Below are experts of layer 3 (counted from 0) of a mixture-of-experts language model. Rows are named router (the router's row for the expert), gate (a neuron's input weights, with its number), up (a neuron's input weights, with its number), down (a neuron's output weights, with its number) and show model dimensions 256-511. Each number is 128 + 24 x the weight over its row's rms, rounded and kept within 0 to 255. Numbers have three digits each.
After each expert's rows: a language model's description of what the expert responds to; "gets" lists some tokens that make up at least twice as much of what it gets as of all text. This comes from a sample of Wikipedia text that the model never trained on. Tokens count by the router's weight.

# expert 8
router:100100112133142103134116136118111108151148146169132109127107138144098140122104152117133095131130161138154074099124150149120134123100151124104148140119106137101153114102121109120168159079160155111124096154138126101143150130134133114136101143171128103152075101167069129081158132147138141133134107106111109123147142133116189102123137140152152124179134147120131124096145125109113163132100102124117117110155107160155118122140221144142146141102153119129112123078132099130154121146088126135146111127132118120070119145115087140104146142134123137117087097130121140126136146135116135116107124120117142139126096134117112129091100134142160144128116127124126147158148174132143128114173129129154106114139183116120108111102132097161134164120155138127149157196135120150127116109093151
gate0:121094123113162126145115100135173107114126089096121142117101138173105128156138108108113151159123153103147128092137121125144184122118116148080132123093088124151121117114070100185099117096128141117157131114132091133159126146135103127186122147123127121127137148148130114164088131125109135161134144185136122112137113130170163125120169152137084115136142130094114133151140167123128128130093130118087139127119111091136137101158139116183147092123093108128145102144123135130121110153111114156149159127120093115101147120160125125187140139113124112116120122111111124152122144116147147193121118140158084109110103121100132122096107124157122153175104112139137098104137152134154086151126135123132127119168138115135113112147058123146183085120109119109071146126128127122125153143098139
up0:146121153108135159172122063100138102148143106130095094120129103126176116091104130153098145147131096108102159128160122140127083155128153155124092107151112135130117146096171131142135149133128131133131156119137105117124087124124145139108170150105152134140120126088113143132132113127142114128131134131156091155128153149161135126143171179091110136121117128121106096115077110132162172119151164100107143134144103143077184147104142143127121132143078143107127120130182154146114156074132136116123147134130153157116140125086182088161124097128185115129159165121115123142114129126158090103123156118154160142149148108170138150131155110143130131081113094084130161157097105075117110155079099141153176142146131142132127175139133139079079117136137070138089131132109125117130106168125120
down0:117135128153111103149123145116117108092166117117107111141153144161141152135196122125126121100154107143081112144162117118158089139141129098145175142142171086132096133124121138163148083148178114136136152113140143153063122216156078114111135163059108135110133150108129116121131164129120087133157112127110123120132126113143083121122151079140125103148134136172108143154123126095137094118164141156156128166137107116112099139138134140147117162076139109148141111113154102117124147130138129092109132133129140145150119152182170127123157132149144132113105147106107101078100154133153139139083146125137189147093115136134106099135149121107174107112115140104141090094120105139126123126138126138098168129086143160086131171144106125119108145091109140128136114140112164108079161148146163
Sentence-initial and quantity words. Words opening a sentence or list item, or words like most, more, end, back, west, plus line breaks ending paragraphs.
gets: "\n", "-", " The", " more", " most", " He"

# expert 0
router:135117123153110113111146154100129119138121148124113130120123164116078088089121138174152141180112185132135139110111151099131108183168117094152133095134148089138107115132121135104129107103113170132136140152136131133152107131123126139080113124109106136153131117146146163125133110145100149132159135117101132110126123128147140094135141117129174098116118132170111104156128127112113088109126154134151092089155145174109120112093145150129160141138130131129116139107148148153109108154089122107107109114106101132134160173139134106113132170135131134104106103142139123103161162127144076084109151114141132107124116126121117081101105123126098118094111124123115079143096128119134138128131083143093135118114135125107089163155147159141110156069136152145148149142120131133111127134159134
gate0:167116127107154112128138118171176131137088132131121148099129131157164123121157114103108105104142138086140183134093148140124097138155114118142184133098148120161161129134074156134131148123129129108091109150103103096136130120117114153137081160118122109128133128150137096082113098130100092149157138153117157144077138126126135151129125125122117146116130079098137104087151138084151122113141094136137129165171159171098111148147147112084157133135124146161151139139136115118150165143093094142100097154101110117086129111121088124117190146088134145092151191104121106164122113093155183115147109133099178098141101110088095088069149121093144149111190114106122162134133142116146138143128153127130121121109153090118120100129127127176129122089147077128113149148134145163119113109167139
up0:105125143099120129123121178131130116142150131160154099134139126134125147177123102151106129151168137128128131127148149155133125147130104133104125088109144108121129097113127155169131109113151124130129139087121122135107148154126125110112128137076079149126151143161116120134162122148195146141119144155112126140076124116111115120124153120102142071137118111123128111156126151146136121126102141142136108153166146161140105121112124147098132123131089161122142120106138125126133134116113175142102152147124140134171100116113130132157101128095103100133143101109108135129122085123138155140160144147139154138099094126149159141131132147139108075123134143094143114127067144141143129131098102152088133167137134127137186111153128141108139152143074110111131143106112145104161161087063066
down0:113132147142144117100123095122106131145123110092136133114110144148142123130147142146094092157134117119111090087124117100116167129162182152130095132115111121085150130145083169134161122085108147126099120106107142096105152130116131120150129145098171111160088138103105111116139143124082139161104110136117129129093141098146154110132116104135140134160097098109113116097106116179094184117111097095131116150145117139120123104130147104105126077149166176099104126112122116113116125113122156114111129116170106109138183124111115148138145153142104167178130129116151145082140141110140156098140081142108110111124135121120102124083140132132080147086175126170131141151142138083110123098147077135127095137148103116136130140139101162104118116103112135099137129110143132144092133120174156
Nouns after prepositions. Content words and name starts right after of, the, by or a colon, such as police, him, Nintendo, blank table cells.
gets: " ", " a", " his", " him", " their", " Al"

# expert 9
router:100118104125136103156140134092121121103102136119144164121134153121134139091123098165171109080166123111151133116176155086154114140114130121172141132096118158103078163142130149153128105139087088092176128158115097115129120084124150157110092117099074120122122134112101139126153152143124116113147161122102152137147126113172140136137113130111175082138137076157119096107105170118099104096113119141091119117163129151116111084088145122116130146144155122132143139151113125119126142156076103145137125142099127130129153149147140154125085142116153152146157122153156134125151130083153105082105116162127152090146106111151135091090136125127095135133115108120152102099079171113118144152074129135098072147136109108157141154167120118133122148099139122163132129113091108160143147108113107
gate0:131107171148156170129120126190163094141148098150176118103109090079135098133172127131130116104105123149145072145157169148106113111122135081166147117140123080143124138115076111163091134160149139101087142077131144103135128130138136157110154124141113142155133127071152105100129116116125108123130103128128100116121149112108138130151161112101125139128150158117126121117132141134128087134144161166147138133151126131123146114101156174054161156120141105146130126173131098123134113146121129126115124135123140089177133157147095145115125115095123152144179102136141121108114150101121155099117097155140101104132185135118125120098137124137121096130123164115108168087093124111110161087172131130141115106108125142137103092131155102113102138146119124123139145164116111144118138123155111
up0:138128131123109118178113138107123186114170166141057142123128159171099140127107130096123155149152121078142176116094116124160157107121121166132103145101139150127139119100174104142170144122116106140136124181159115136110137096123112123128122126084123127097124117156137141177101123146144140160111152155115104121090117132122103108125108141120135129108132056145141109140135147146152163128118059123127122135119142112137143157146107095178117114138116162111130127083133154117137129116139115135123124138134113197074132118107125119157115113145126131154110147097123130172142110135135111122094155101080137137098104114131133136142164097144146154121116073124162119154150122160144060130103147120130147166153105137135149142141120122122137089090146129129124073106150142112098139131113153
down0:111159100131115132099104141112118100108104125137149115169132133180167117084151139148166119114169102135116137164132144161159120158104134152089131128133122126129150136126076139120090123084125131124131146096189101117201133129148084116122145139136077100075105132142081136152160124108142155085115102115117134155133095117112126118124162108160123162117106139117124150109089118130104090100132179105132112135153105098088139066130131111127113072064145130172134123133156092101150124118149099172128147115124120082142147138131139120112139155138124162134142141182163139110172105117140136179160122186122131105129140117137124083101103138137153146115140115161088144113135144131154166085105108127144075127100126152119104121111110134171104154154161091078140114109150138141144128107100141
Preposition of and relatives. The word of after a head noun, as in Palace of, family of, House of, plus for, on, with, from, between.
gets: " of", " for", " on", " with", " from", " the"

# expert 1
router:136092129101108120109121127095175114129094148137147106129094113146119105080112127140118094197133161132136122136090140123087135112114176125090116115083102123115183081087140137100118143097122145145120108123104156124116136134121136164116150169172113139144111163102128124092161155166129127130110129144123113119112177158136126109091102123091119153133132177134162103142090154113080135143098110107132137134182116124150110094120144124149126087122099154166110129153131128100111153144137129138137134122119156160124154155059163100092119099100135157092108140165115128112126144157110119087157105101172166137133106142162112141102148099169114148128123128122144160110130140137117111092126067131129113078141102159103100185118111148130155105144150125147115115172120097109116152122140157
gate0:163142126170090119148111139103148131122131118140086121156107098126117149176094113125130129154136127143117128087145124157120168152136123176157134136102107111101095145166094129118126121163160132105164135145126118129152112131112124126141121135110107124144161127140115163106126126159146106131121135130125134145130128143126053120135124134138107149123149129145109166127103166158118136159162144104071094138130123098084119150157103151151154105116118116070129145147117154143146129137142086167133141116136132120116134149124168124137166136128123148057132179108097191130120118127130161131130124095144153101099144129103161145121108142129133135124107120151107120106104113132121130151137129142104145089129085181136104145106145143140102110156082143144085134123065137133104128152118197
up0:113148152149078121145133160120138139124123076100110140128163158122127168115119144108153112175142109128131105143152126106113138156113154160106133132115069121123096101067158136143107143115150148136163107124121078108112125102142117107082106150133126130114144168115132178166132122123138113149133097140126115105110106112171119084130157135092134162133146153155143116164116123089101132138149168163097110130103130147126175129189091121110122170134086126092109142120127114145126169111158073152153117146116103088121126142120118120127123162131117143102129122138142152165126127099112126140136098140142141105143140162106134156146107126109132170128109125128119101113135060148160127159118120096104108104121113126139146179102137120126082131119137109146092156114142139113103145181094106
down0:161127120131127111192137203144116143163119103133135147073151133134137164077135142130173115154116126106128111114140109097090110126117113125124139130106134150150173141137098128129142113151124139162130120110126170138117126180127117166150088090146070133128088140145114127141132150106172168095111124103110146158142118124132104149123098154123117107162083111143133098084123101116112121122175130163181104172161134126135108091138126110165172108102171151159103159148167122092151139128115153111117098078125145103116068088122149161155088122098118192146167111125149172125184145123142129118114081086165137112140127116129105102136113131107137098126137124174131114137137125129124123136126128151163131112144103090145137120121160126129154138102100128099122134168111133119102106154123110
Abstract nouns, verb stems. Determiners this/that/these and abstract nouns or verb stems before suffixes, such as reward(ed), connect(ing), result, process, project.
gets: " that", "ing", " this", " a", " This", " result"

# expert 3
router:150097130167128141096169111137116110092108150133121128108129109120087093098112159097142165129134095155130179161132173150139107142115137085103116127162129143136110160145081147130119118148116104125139175129096104163128108104131144116134140110169125152135137151130106090134108143132152174089105089155166102147168112157114115086129130128120108117128124106129084108145125183119171146137157117111132120091146120147108111129148103162154125146111124181110137148148145156116168105148116152095136126121187138157121149091128151140132130109132129129117167112136129178124084097135104128118120071136113098147146108113141133136095124155120117135095096150150140130141089113103159161100130132163130134064137101139135119144111119141069119122142162115129099130116161146163112134150129162
gate0:126092113103195129128128100126123141100137144098146134181133151141093139134111115115150124134123124114140133122136113105097145140118116154120139110140085123118134129091124089136149112119132094140126114109109112139138124143126133157124129113131123115109144129120146139151146120148096113173100129100134130132063155134114074151100136146138093132142178124121118146122143138119090134122088111135093151118146104139139137127128108145152127124099151118176097117095110154129107089137121131156138140153162142150171126124115149140170138093135123102096159085079129110148127169155124117107157125149113146157167146093171113136145158107092113107094124151121135075092120105138119123108124105155121143114125120164150160136117142136127113146188093118121119137121153095181095042119115131
up0:149149122132138128110102099135140075139140136128117090141121138111099145125152131131116147108126139135157086140124163131153109149153100162101143106135122141164131126118075132121182107140150120097071165171153123130139133115115108129080121131119106130106114089145122084129148144102153158076119132145127163141169140080160132110158153136175101123133147103109127161113127124127148108138099142144186126120090149125089116128129106173126153117109123119128133176148137128172127146103121140112118121127129150151151154116158165140097136099129119118119112115117160094113183125137136098088164124104141143146110113126138100084137100179132099180165116145145139203107105145138154111106135115137109132137156136129154145129128085179202138106124174156123139134081145096080129133151103128
down0:180135138163148120139159154113127105127117127107122109088118142116143078130116156155086150154114106094116147152112132098139141143161119080136137109150125181089137136157084140129126189113128147187121146148146157126127151095113166158108145117112115131146168145104164170143141133160133095158158114109121117161141150134172125100140109162137124118108097085103126115124103128117164137084143107145135129133098128120106163130143111140111145138134140145145108138128111121095184152106099117111168151097124162142103161149181156156084148086142154125085113200104106099152143110128141112081136166125114132094100107102117111155154135119072098084182146104138103067146121108116124149124156206115171136119147101123140113137118131144149144097094108150162097143136132106171123168141144102
Preposition in, line breaks. Mostly the preposition in, plus line breaks after headings or list items, and involvement nouns like role, participated, member, degree.
gets: " in", "\n", " as", "In", " an", " role"

# expert 4
router:136127131135109143162114143169142141117151105118126125109179129160162119133111094131116132106133130118151076123158109142147073183112112127177118137162151103133134134111140157137146168147145075126100132084061124126112126127158150107157152133129106122151137114067118110086077137131131131132125120135131130113087096128115098184130104147124092071110114085109147137118098109129164069160152102105132133111113155129122118149137099158070153084095107111165088133117103147160109138051137109131129152132153138155087088108158142144128124121152111118126149093115142123105129130126142179156145135149099114119129143156094097144136128140120087113069134112145129160104122095125108099115092131108141154143126119095128130116159153126149087139103149114119151126080136142138164147120094097
gate0:142090147141131121138151134168136082148110155174147106118138163132117148097133173169127120135120122140129164125146080156114144138144155114108151155123147168123151134134148118156145144150102122110097122135158158128156131107129106158144159121116118140119101123138125089104130127117168120176093138140118139143173121091102130103118111116104095130084132175138113142131091136138115164127071158120143116139104119164162125122135091117131110127147111125115141192133116071100121145118141164124128119150123154098092138124086115108142124143158148104137167165115124169130136144143164142148124101095159130111137165150125131149080145110141132191119132118103126139134183150148146135098168125177145142078104117115161106103119160118082134132125192120128129096113127164143127130093127113
up0:136123163101133153091108113139127111114153100144150105131130105165065141126123177121087141105141132102164128122093132070105118102101143104099134092106111101136111143123147140110106138106158150104135157137161113174167114157103073147137120166116091089142128100133136152113049082146135114188107125093109093164122079163125117177164129144133135111125158126094166132121138177114104112149103125137111141150114131137152078198182092120137121138138127085093125137115128132141094136103098145198157156130124168093120129122141145166125106085094122132153104118165130129145174123126120154101128149127099109100152112116170155124166163138091110125135113149146142124121073118150102136164118088105126152100134151154085082095140117078096162132146104095140109162110140175114136093151086086
down0:141163122161148170092123113135089100122110121138143147126133127108172075120098130149131146116081098135129125108138137104113121172153139130168106126131156083106136110112151159139114173115121114090097097145114154133059153143144128144136085142078141147119111164119058142133126148145091105135157182157080140163168138152156122131157075108148124160122115101078117136138141121112162154143112132112156147164098079128088144123164168159126146119107138096116115111117149166137107129117125085125151104103178128165117121149099145146175084127173164120121154123124110087109127159108172138157125107120113129126158093111099140089159118119072072124117122145167100127127113150105166128098103120129140136144164121116101124136144106137091122146127121160133101153108147100109164133130150123
Demonyms and possessive endings. Continuations of place or group names, such as New Zealand, Wisconsin-an, women, and the possessive 's after nouns.
gets: "'", "s", "n", "–", " (", " States"

# expert 5
router:141120152105143103153133132118136102072134134146125136132136142129091127115155128117088141118104111125158122129107143169146117143118105165172138136172120119122110098117098122112170105135138131161126134119090153129105122124143134164109206148096168143117146095112125088146152133166100123082157129155151114106131128137127145090117118096102113084158107136146119117108114134185125110131118074161169122128120127134136162111116165142082139120129128152172175126108143118148107177138153161129118089124094166150151125131136135121087133130151127124115145067122119103076132110166129096171160113134145107140101104140124109088089100117119130165092109120132143146120162153130121174091113109120130132132118136129117123115117122129114116142138145117160154143127136135117167184137136129
gate0:087154118114098124146095153124152132125138124171140115135136172156107106111118123139124115105116132150136085115128132096115124086114110142120121126130160117099152101146115111069112127149138138141168123132154111101102090132154116104169133111156107138137084146133085124126123123110162119131101114102135140145127105154060100128128166119113114178107119121094113182097139098160119114134109133155145133121131161112165114107124111117118142142129094118169090121116141136162130108083144166114119111132157160136094171127116109171102148124157150115117115148118154111117146135145125122151116119189141060129105117133157127118179108111115119140118166143108092120117150104133153156122117163138142139131148128152121104098135112083115119115123111126091099116131131158117164154109126168
up0:133120116134092130105119119148180156158105125159171135079096161138113135173115139146142122136112114140125130139134122086093126148083103099110131141122124132103155118164082143116149144141125173117093124131126122129121123153170103100128146120157126130123081141132127130144125143136125137143087084122143185164177173108116161119135119144123134156118153187111140113137119094108146138130079153133116129083136122109133127131078056122142141128131085129132132135073152058116140113103131132095135141124122151130070133103144146139146138125175164137110107107126124131131152118145128150122114136106142116086121071126132136144165117106145174160135115097098100085123109116140146141127091111128142140092130180142135144158122103158136128139145144147134123117163104105115117121155134132
down0:101138063120139084117152153205149096136146168146150132177117132117134118166102148129179105128146136130140111149144130133168151142129137118108103116118138125148111133155131132156140125117153103114123091148166124169102102155134158136142104152153136158111109157111095157128141132135145090102140100138128139112129109147121114121146161129152155103135107099126104157113096087164132111161138110126116162116150084111182137142136142104125120103114113139134114119072107152144150150116138140110115058122173135130154111125157103141110104118106147105139118115118151127128147115123137152122109085088149156075126145136146136101123113139147137136155127119114123139140151158131142119167113167107135152136134141105177131133060062146154176118121147128125148105161132117119090122150110141
Sentence-ending punctuation. Periods and other sentence-final marks, such as ")." or year-plus-period "2013.", plus mid-word pieces inside longer words like ass-ail-ants.
gets: ".", ",", ").", "\".", ".\"", ";"

# expert 2
router:100165150170083142115118148120168150132150149094126134123164095139140169111118140119137128117141114102103073148142102162147127116088097113093158133150125111131150152141126125125172160116125142151122120090143127103095112157125123082152110145156170056163088105092077087105135102122115107132117101138122121122146151135096123157105138121100117153119135142143156137154135103140128111111183159113122148113152083120112104116149145108104146134121120132136135118142142115142154100114187108148133139134136136113134145111133121127056167151115092108119115094122101146110126140125141130160141136116145110136121142172129152158121123115136184147152120124132069106127167128134157141116143121100119129106127139153130140159090172149109108133101124194111160166212136103115155128128135088
gate0:115151146112166142131089143099167173148102098099107092151131106144149135161112087119136132103127161089151070131141105139137155139116160136132095127162107152130174160118121149157122118098107151120181185119102158146103123111159137129145148103131110104153124173139153162123100136183145081117148107132162098100122107106135136145079109167140148136121088134141097122142154116132132104103153136113172103145129105153117177064126112092093168118138113138130154117117164154147090144143106168085106104086111086057103152132136146089159080109164127107123148111122145144162142174104144138136134132129178095130103122138155130109101110132160126128147156120103153129131125180123145111119126155130095078156114145125133098128137133127133134154139137111112147121174144145116141181127118169
up0:139146072138154128105144106192176132149150109094122121164124095131162136168103153154122129155139160106127105132109134113127111139144168101116121122147129089121195127107149152125067156094144157099105150099104100115101099156142149136158103103142137136109142155094154163087061117116091125131132123106143142150133094133112124117154119151117106122139100139139105137112123113110112165086118111099127120118090138177132142122111116115118115128159157149132132121133130119124076129146105138129094180117136126112115172126152139067118107119098160106107138104109132158124140127131135128121105131114128133125080073116099139102104128095152162133123117158088112141157122125183182123139116119148107094123105158076125129136134104176127127119162168149106141143187135126130123124155116087
down0:134124103097105159127115113133165168097127108169168169118157160150085165158141104096159099170102107125123123130124131120121135147132197133122127097141109136105109111110151142124114102115144101156125128143108121097123142113109162122105116123094126154128149142107103163138118122096111109105151112112144096134125107125131062107142102125109136116106131132133190130150178101120068123160114123111106144137105130120125156111102092132108094105130142180128139131161128084099073171139145154121174126096147148159142139133202159168121107111122133077138102124084136111137112133083151127122106180138118166138094124126145136085111118151116143136101108175171115107120083093165139058120126108136145142142159082123141106123125163118151147110121135094144126117122122138128129092109110163
Word starts and headings. Word-initial pieces after a line break, space or bracket, in headings, infobox fields and election tables, such as aged, Recent, ph-enothiazine.
gets: " |", "==", "-", " -", "age", "·"

# expert 15
router:122128144106127103102117104116092144127141112107092138125117119124118175147130138140165129141151138094081132090101140116114107100133140152126140154085127109131124153143122127186091093112111105112131192124145110147134147098165118134102096093138094128131159133134148164174093102109135140144165190134126130122105129115109116121152149138153138132131119071135156131117138078087106117162131096151111113151150155101123113107115106143163155152161098128130128130103128075101138113146090148122145134109097119111123156127141169110151135149110156116139163155101126104143151146130139159079093129098108098121159103105091133155144140139107094106124110112060132126096118121130138112137077162134152102147133100142096144152115104139157113114098128167117089132096113123157096043148132142
gate0:140164151117102148119087082136117125130152154143107157084142124113138107147132108102149106112149128115135149154137118120170149125120120124131136138119127146149112121138146102143173114093114148142176167105102147124099140124129127175110116085115104112111163086135130099076123102109129160074184102098121124128082152088153121148145109088160068080121134116121113134180131120119146110126104167189154147113162112134113111146126132191093133102109172120156098132119064160112106184133104147140134115129117098103106132138115140107085136160098128100126139147094106142112154141100138162107148145136107128128113134138072140104112164086144088158112130145125136165114095173151170147117141144150129120115100122127117122143147141087108139089110187134116154115116119141098141155131118107
up0:149181147106119139115108118109145124140153162124116160124129142077153143140101146129134122134129157130129120170136094131152160100121164105157121157151129116151123123136168141106182098128130147138169148072092141121070148119122119150118137135135124106121168085158123077057102125119147139066185065069128143153067143152107158171141116091136110141149144102111099118168085089112126090102129140162119134101122123125126111143125116145104130148124127108127126097119093143123152178095097183122137119098131110099091172114118126130092147144130129123118157127110124155079174158130136180143150129145117132146100112120096139134094116069146146146128139132109117152145160166158114109110104109159152134145078124158122083151118121150101119137128135096145125131105127120112135121076121115
down0:139158092116145132142103097100156122133127145089111151120138144118144122125148160099142131126156159168151155157093138104136124121151131137168120139106103111112118115124157119136142158129129121134121116105075105117071101134127115167103127124169161102139116101121145132100149095130105096114143133150137133132126127109126162116171105131118087095124148150095120148168122159129115074135139164147114120101120093142053163105181100138138117139084085101149127155119103136090149156155108137136161122143118125129094087089086193130113143180127146142146123147049097111126125160097138136119141186141124171150115122106125104133102151089113134144136149100127127163139152141133121138108122127134097156161092142139070112135161140061145166114154132130122135180105145134106155139143081141
Infobox field labels. Field names and colons in infoboxes and list headers, such as Scientific classification, Personal information, Born, Coordinates, and See also.
gets: ":", "|", " (", " by", " =", "The"

# expert 12
router:127112121161123148104085138119129130156123155092105109145103148147125112140138168107109141149133084054119162123106166127120154164093130157067103140125112141123153146105120119108181135119166142108109106147123119134125122159160136141122133177151102124129083149145108109162117122113119138118140124116160135146125146150103187125076143152187151161138120141101132136108154134110178113131104126092112137127102104179120160139151125111178134163159127116116131131127160148132154158142111143116138119154134110103068124107184117148160123143142143114078124162149117151126143135129153118106077144116133129130129102133156172135123104146180125133144157129107115121124123102126090128169152125126114141109143166103152160125111114082120117144100166143130092145192147131127107146150142136
gate0:140143159141128105133134161107096111090143118136147156129124120075130118186106067118128146097118148110177129113154114110157110094148113117182113126139158116131112149148109174145118140123159115112104126117138134064133119126143130081163112158123141116116116117121116119137136096111120123143152151156084100130118111097107118096113152130123152115129162159107109133067101094163120129186151138157144128127117133117137130116141124123152138092112109128156105115077109146086149101111142124131113142145149109141147132136128132124140134139130181103142153121108103100152121135134120108109166150121118164104111108129095153128110112110159107145147153089073178110111153174105220135124115124097114143184125147072092139071126118153134099069128140184119129110144098140112130097092133120
up0:140102124146125121085184113153155104149145104142126101154181177158204120115118112153127115085118104108129181144114145106089141110143122133119140153146114176131133100119125125151106125106144108158141108185119114145130135092159183128137110126087124164150117170123122125141150148165128104115118154145146119145124122118112118127163124121142057128081098158121121134121123144121154162100090132123184127119118131122085073137115110135121120144111161097115132120132153063078168136123163169157163141124097128138094123121106129130126137093155130134149154114153145142146148106088136149094140126121136148144121091146139141130124097141092094120169109136182130129140112117154114150113099116093135133143146169125154132143135144104113153116165118104113088129097120135148151134093105077
down0:143118107178113112106141122129100106140090106156157113165183114079111080135086133105108146129129140190098152141082137140121172146128102116129130120134130173077103095151162114128122076138153099125148081132106123113113123155131146107158156142122171142102138115102089110121115132144128136169149128110189165120153100133184159093086173113164118146117115141084121134150118116135133145141104136122138160089116121171174096136125116094165132135087107133129116117098113105183175090129144118117091131163159143171083098153143127134096114109104127159097117132133116134126133106081120135144134121096106154124084125138112089132063105118127132150164120134133117168183184117085112139112143135105121155103130139098140145126134170099120193143095100151122087138123099106131150146130148105
Conjunctions and function words. Conjunctions, articles and clause links such as and, the, or, including, although, plus table pipes and number pieces in data rows.
gets: " and", " the", " a", " was", " which", " is"